Below are experts of layer 2 (counted from 0) of a mixture-of-experts language model. Rows are named router (the router's row for the expert) and show model dimensions 0-223. Each number is 500 + 25 x the weight over its row's rms, rounded and kept within 0 to 999. Numbers have three digits each.
After each expert's rows: "gets" lists some tokens that make up at least twice as much of what it gets as of all text. This comes from a sample of Wikipedia text that the model never trained on. Tokens count by the router's weight.

# expert 92
router:527447486457517529554522498495505500504478459540546489473526445465492483489526520506488498480520519472507515450540511475506505526520473491523488463483506522503518489501533466509511520515490459495501500529474499495458474468544496535492495530485480513508508470502498511503488525462481527562519464509494493515497532507469444502457507456536503453490512447469493476481550510497482463485527459509511536469527506511531508464497508513506493497465494487496524517514525470515511471478459485482551506483515522445530533528497516491551491489530460464493491484488529487510498533524492484499542469528536501535512506459476453492536471492499467532541517510485515491491507471511510529508478
gets: "1", "0", "2", "3", "4", "10"

# expert 88
router:482472483485513524489528517474475485466494483480510518537537496508495482475493480496538479507498483464496506490496491484514526527510481542465473512506519511490447476460455466488498488514485461511500532495469518549500517511493483537482534499493522491484489494519514510487543516498495492456495516525515463501539508461486439532521473468491493486521501472468514486508510499505523511504478487490543557492509490474474554532521538488511514522471518487486535520515555516525461528507506462473494478472553506505452529523515516510483482571479520508523556450453503511520501483495470483462519527505499512497569543487468522496466488524492529517523510529444487506519556490469520498466515
gets: " ", " A", "201", "202", "200", " U"

# expert 53
router:510508530533500508494473510515460492471531523498527534497503469518504513532476507490528559542524472471484484457533507480504490540517507505521559503547505486516507490518522502470489470511532523514498488492507554464490484527480508488517510511449482513519519458530507524485512536485501528553496477548479469503497522492509500488528525525470513482497505518492534520473500532513537528462464473521524507516468496472523493499500516479496537490541508566482532511491504532534516481528505479526506488513514496498475543530556498479472493475545539496453505540513533520525486486479485479471500465504460445495492529528498485470522483466502461460479482554452528526542504531478503509499524
gets: " B", " D", " G", "M", " M", " R"

# expert 24
router:519498489492513508465516504504536465500489502487452454531467493552532492464500461492482524511445502512504427516525518496484549474510497540496474531544528533517488478495515491533539482493446506512470492527477498492522545489474449544496514507525498524505454467499536528516494491497487521458494482519488491487495515512529483485472481469510497474507484509447539494473494530478494472500493494456506500505499482507479505496512478484511469523513524514484485507510485491492517463491485502465538452503485516550522507490515490470478469484502553470503530502511500465484514530486476523512456505531477541499484491494543506501577458541489547508456514497499478485505528443496533544534490
gets: "-", " of", " including", ",", " as", " such"

# expert 1
router:532522495499469506485490508510508515545488493500505522476493491520491510473536522477522474459500476488477490543500512557535524509493470476457498529484456513492522542532544512533485467486502541440494472506513517490530518493472502542550512501556519519464432494478524505564470476494481518464503473519511489496509513503485476479518521535509482499552494513486474525470493483469508486489472517508528531469516495536513455492497487468522482510537524497542503496524483476472504458437516539482472478491531472535502523535533503460502475530521448527529514533519480512498507526518512498516518508542511461488496517487538482477520500487480457448483523480475499486495498465487467504525498
gets: " as", "'s", " his", " the", " a", " her"

# expert 76
router:516515503463477497514503504496511493552454482475489466537521473543495486517450494500480547534538510530472486483524497481497498527512498521527497527518523489494506522434531498511444526483505477533477478499513467490494504516508526481484502491498533553450517499521536494487503524527499522492536515491473499515481453506470531449523513500499477473477470505491484492478514497486556489503500484532488565486497536525558484523533457486490487525490484510480528508508528532511517513501511500494531505524516456512503490559472502499489502450531490454516527519483520511512461442510515538541478506517525522438511443454505495505541469524508531504507507549493482469468493514500513469496487
gets: "000", "0", "6", "7", "5", "8"

# expert 18
router:551503477507500488489465522497468502545492553442484453459540483515513480501498503468542532488515469496497472471468516513539501531502502466468509499487470491514520477525496511522505528509515512487509497467468437505450516517483530526464532468487499530553442467515544507516491470479462486530507482500547479510485506464446501476478504488468478501533497512529511491508488449522480486512503464510508525505480482512489524486446478478534499538505495466502524511471505555482474497475505465512502459485551476512509503569520489494505548494514486527511499498494499474539512546467508451498463512497477520481502508508526458516499497485523462500493517499491520493509503458534483486517469
gets: " the", " a", " The", " an", " his", "The"

# expert 20
router:527510507500542517488463516473521483467474496513461526490500516475499473497465512466496490498446509486447466471493529539483493485470509490482486443535537507485491478531491497532485517504492506553495458467509497581514513477506479493466480532482490477526517503504473495479504476564510504505524540464520488517480489545504529539485455490468484476517488464493556528496520542532513504513513495540531488527516519546523486488493506500524506486521495532454499454520524513503501494493504480477504468492487506491515477493458485496547511484528524541486516454514472548530463512515484476481460503471470486544479520510484504555472504476483454472489487481548478528495492540509520484516516
gets: "or", "o", "in", "al", "ar", "u"

# expert 72
router:503508482535525514465497507502538497492504520459491520521522489511484534508496524477491526481536473480515534513504444530516466499497536499490517518510507531485493504500460462482521540518506501500553528521492470556485509529483520518499509485487477479491513465514510510453498479511452518484517524545485508500508509506480481523527486501541489530491521540525484484517464518519463510480526468499471515543513443480467448476541477497513487518551538513487518518464496515495526525482531466472479471510460536535505480479527517503486473485470545481495557469491498468480532502519516494478467516481506429441537477509482452492470467499526527497489485506519561481535512504485468530485506
gets: " (", " in", ":", " at", " from", "="

# expert 46
router:534500488464499507475529498510442501493490498468508532526549465473478499465520482493507524468490463519494496471510489468519498519510479469481493478538506494496436501478525513500508508527469456513514467514491510503570507501503522494479506467492527462494505530505499506478499520476501466510478461541476510494498522481497510539474464503490502475468514463537479462497530477448511531496509489520470549508500478472476489508475535470499488456471502499470494497499460488534511500526525507544498471459473469491528501494480444515543485515459514510538488494533530554507545525502538539484516507542498490515510478525462507477498498523519553492441513532473508538550545538477500489510487
gets: " |", " ", ";", ":", "):", ");"

# expert 9
router:508476533504479472455518518491537509462566464499546505515521499524475495501521499482491519475501503496500481482550550506483452527525481486508488473489498486533475488446478505457483481469488512508476441511521506540477519517501470524520503541497521467483546503471460495538493509476451481454523500483461501543521513481463503481532531472461500474450500520488487496486506523533502512505499511492504475478512497505518477500477462510534463480505485496489510470480497514471539538507517512462493487509504502475493483481469507496518494525483544512492467487475519525509504460470547479569494499452505531523475556532520531494484524541455497478502513480557520498475500491461500492530537
gets: ",", " and", " which", " or", " who", " but"

# expert 10
router:512551528486530505525494515485518477481495491527520504532517523483535501483504487498452533501500491501478482495504515585508520516539558478531476494503519525473478500548489465504454512517497459549452492505476503494529484470491497480500510535502458437527528483473494505468530490515435498470495497491514450499475506528475540556490481494490474548528514478500520543503476526486500466483526499534496482538520525475542465459512488481523493503493481499498463451511509465511497524505511465504450564509470489507500511488505524477492520482495545509503488519457511512540468511517491492514497487489540530546526509495503522547501501480471499494505485484495477491517459501512554496491528
gets: "o", "a", "i", "us", "as", "e"

# expert 7
router:510507525535489517486466529515460567513532534503496545495474498486511488491484518507516515523516489449487509522499504458563524531480474498530537477545507523495494491539528491496492506507503512526498502519538557447499482504524480504524501504493517495514516460514521503488534512492475530502500491491505476480531496518518490536495499502476531442484498522484509540525527518528463518486454474497539510473495554481528527465491503506483474440507524543483516489504506527474496507493533501551524518523559502494480550477518496520452483534523571498477511500546492510540490481508505461522515482503497493521507533511555506522475487434510461460482503524487520517476527509488479472496519
gets: " he", " S", " He", " M", " H", " L"

# expert 11
router:475481495527491498549485505516490583537511511478500511508470534475532484541519520499479452519513475532463520501526506482508509537484472517524532517527513494510516475517524468477496468560505499530469524498503531475470487491490485493502508514529479540546530490492524530476534476497473519478501460486520522494501520467497472540498547495491538492529505497524520540511525497477464519485459477516510503497517523486512491480487516529473478460473503519492496481512469514503498486525506455561480484535522504485492499465506491523505438539519525479462544524553478505497560490498536475476506456509496490510499535499533503516528508443502485435488474550448506519486505506528494494519513
gets: " f", " W", " F", " T", " St", " L"

# expert 3
router:483497522526510494502487491508499500527546463527512557507526470462543497498524511501550491503489504539499509481446502512490514544531520508509517508524476495510476503473544474492505512445484472466503559504480528491470530517518513506522494456496554508496514463493505508446507487515520520526525536509491485470466494489512470511484469455559502456519451499539521467514500494494455506486511480541460470535542448489535548453504525531510493529467472494491509508515517513455510507483473518506536455489501452472474470502512476548502530507522492486469485501452505508518495494480499516473499484501510477533472492470471448490473505484486498513506503535478471507538490528527504538509487
gets: " of", "st", " north", " left", "m", " at"

# expert 70
router:492529478483503511480487483481524471507483458523490497500461498521509485523535522514511504529449529496504515509478503485463513477542472535511501506472534531503507529467476508515520524462479519513494486518480525449499518479559499536503477455525486520540512525527500528547478504486514483464532519481470518506506530502472506466455529513539474470461550480493517472505453438488521467490474525461525469499481560491542471506461485495527546499515516487529519458506497533504505536513534525552509482517497508513498489510481503523478511551513464537479499474512506450481523494491481516495503510498511445490488482460554550506496501529522451548513482508518486504482494523490505505488527
gets: " that", " of", " to", "ing", "ed", " which"

# expert 14
router:548460466457514507472511498492507515496534494494492547520534466471486491483523488502510545494506468482474517476507506472488470478507484438493505496506504501495489506507545552516502499523504468525525492510501460520522531520551530524494520482468538498519507514477498480447507510476483495504523483516479481489500510481503497510451534480489492541473475455541461448506515506507504509503500485541473550501486471462486557496510482483502470486471487536484505518515503505529520563505524473516504470486427502509514462498523491499536464514457492468521454479534518535494520503501499460459507492499506454498524465530490472512497507529542511479449514527496474496559478546511520465497518
gets: " |", ";", " ", ":", ");", " /"

# expert 84
router:450510507484492514500528512516535482525536485510530517478489484498502467495485500492476508517522494471489521529493501504479453528552522519504516500541551503513525535455486500465522502511472510469483497521501538449503526487527474492532515444517523510540489472523491516504533520470525483455500496452489519493446522474509545495476531525537480514479498521459483484473494484545484476504519485491523505487496469484481461479520514467521513481471500509488522502482522526489458532512499471519524512565543476498492488532462505513490433510517467472469515465493523442475528500503494488490495488532553514529536490501474537535462527529480488507545528502467548516487508490477539512477529
gets: " of", " by", " with", " for", " to", " from"

# expert 2
router:489534485474505497528483522483483522562495509496506450522498517536484470480447523492489474539516478493531482545494449486523487513495525526507466523468505530503520495449491494472536486525518487501483509458499464509520504536468472524485484499513538497545525528526548536559536457505482497511504513482513481534465484499455545525541526493464490496460493476490497478484486526479527472478537538513484477460515475438512476454518490498500487520502495464492513514492500518516507483458485502471534538527528488516499500499492540492492528478525506479459499495481482469493465463510505507495521533478533525511472524481486567530494482539497512463504499526467477510480515528484491548490463
gets: "4", "5", "0", "9", "8", "6"

# expert 87
router:471500478496511504458525511499490486515492513545550502520518529492493481555496460516493497539498488507487509467509483506490469511523504479515495501515499540452491499532486450478493535546504474508482498504526505512473488531501482470516514495513535504488502557491510533478521542479480496486446487450550465520450496457508491505508514438502482504512521447508501522489517538478481522506493485452467465493504481516464471507491481467512520499512474490496459504519512516471517468506513504504488508480499545484479506453508518486494453492538483519510526518487536479534511517506516478487555431452468514537529464543480497502456524464475490475518449459509475548493463494479503532520495
gets: " ", "b", "re", "c", "ing", "s"

# expert 64
router:465530490551471507488520507461507508482514514517474538510508503510448493520473475475526462470529521482542479512475513524500510496491501487523476507492455513500496510526488485499499445504485497519471492488523477507502520522518459549481508479507454496499517543524463497555508486510486505462537502479558520508457501477527478524500474515513518486525507520464503537460459515509522498500520476464500493489490498480477510486511484466490495480508481459504500532460516524472479493474446478522536509487445488489509464476526530469510475479465456499557472503486543477537493522463502510460470513512536546518513506500532473520555457515539521492475515509503494528561488476491514517564505
gets: "\n", "-", ")\n", " |\n", "|", ".\n"

# expert 13
router:493526489542503492452515501494514491472490504462474504491467475540497520443487559465509476478530484446533519483501505471530524529518502494501510524547493557488458452488499527486542461515447474526491518509506529532501494527462441541498507475489449473494533515491489522507462481502522495470517465507490502492470507518533458513494512478516508540496551539519453550500472477527471485509514488484464531490532475469474479486541535479512483514502476473524517508519471469463495508476508459495518506529494518516490489487514505491516504449472480538510507484466531498497508520484512459483476470518530497503488516523480514498536480518469505496547490533543537502521493493458504525518505
gets: "-", ":", "=", " as", " also", "\n"

# expert 25
router:537474521528517503520514512524544505480540463519489530547515467560494529476527531470530503488509465476533524533501496514498520475495492523544505476533489470487478531528488480487488545527509482504502519510530501492477507485511537504527503526479487469486509469480512511461539504474489521531518504522510527482473503582520507507515492516486494453493481473509484496517502505538511494453475494551484480529501485471473518480546491479508496458490511503470497517505495486522530553545485502548478443507450515497490481496464525463488475516508490480512469461545518478538533504515541524487545512544504490480496525534456462447521514527492517506464485556513481496509511533488490499512525
gets: " (", " |", " /", ":", " –", " \""

# expert 19
router:499532458486495502498491495487524516516521485517465492501472496501494493539523516536502478477496527481525533472498463530503517434522493503485520451485504524467499537485471457472513498484483542514493511485523491467454512486499509489487497479537532498492470465528519512490520536480526540482485489436483477508492539490504506482504497491527517496477527478480468444559527493529451489498474513464489482455476527533490525509500480497532488497514568513505532502533516528490476503527513542480454488520466494488535508520476536470524446535533507475497532478484497519501555521511507506436464510507456474535491507495546531517479486503472486487490526485513462544504492513485475458472473
gets: " to", " in", " for", " with", " on", " In"

# expert 91
router:484454496529453520481495538503521490485539423508511551512445483472489465488515515502513506506490510449496463475513531506461494481551511489499500509504515473490485515468443520448492456490494537511485487517526507527547513528488455523495520500524504483475545520460517501500504526474459492475504528505481495503527497520485493469493545484481503471481491519520497492459529546544486509510526490509454512494500486547504482487481555539520484467508479500481482524491484486490524519490505528485506506504539551466482485488460524510494503482500537539495444461461521516533518497462549483555485516504502514516494518497465504516525509478467518456540504497479518478478498484546473499508516
gets: " and", ",", " &", " or", ".", " by"

# expert 28
router:542502474509520500472517525493496523547492548486473502487536521491495486517531535469506489477538469498496514489507522517539458516532512494472520476514516512489475491528503510518525455510531478504522470462453474470504512517468506496458540528530542567557469487511522498535539461480457496505498472475545465524511494467465491517478504506441523484543496470468496469479524480514460469504521472478519538481498468499510505476485475526534478513542492512492529525460508515492514476467465485480490487466527491500524481559506501484478514490522474516487486551467485521558509533469512482543485537491492518503503513534493537480487524489525476471496480509477511496466514514534511498527483
gets: " the", " The", " a", "The", " an", " his"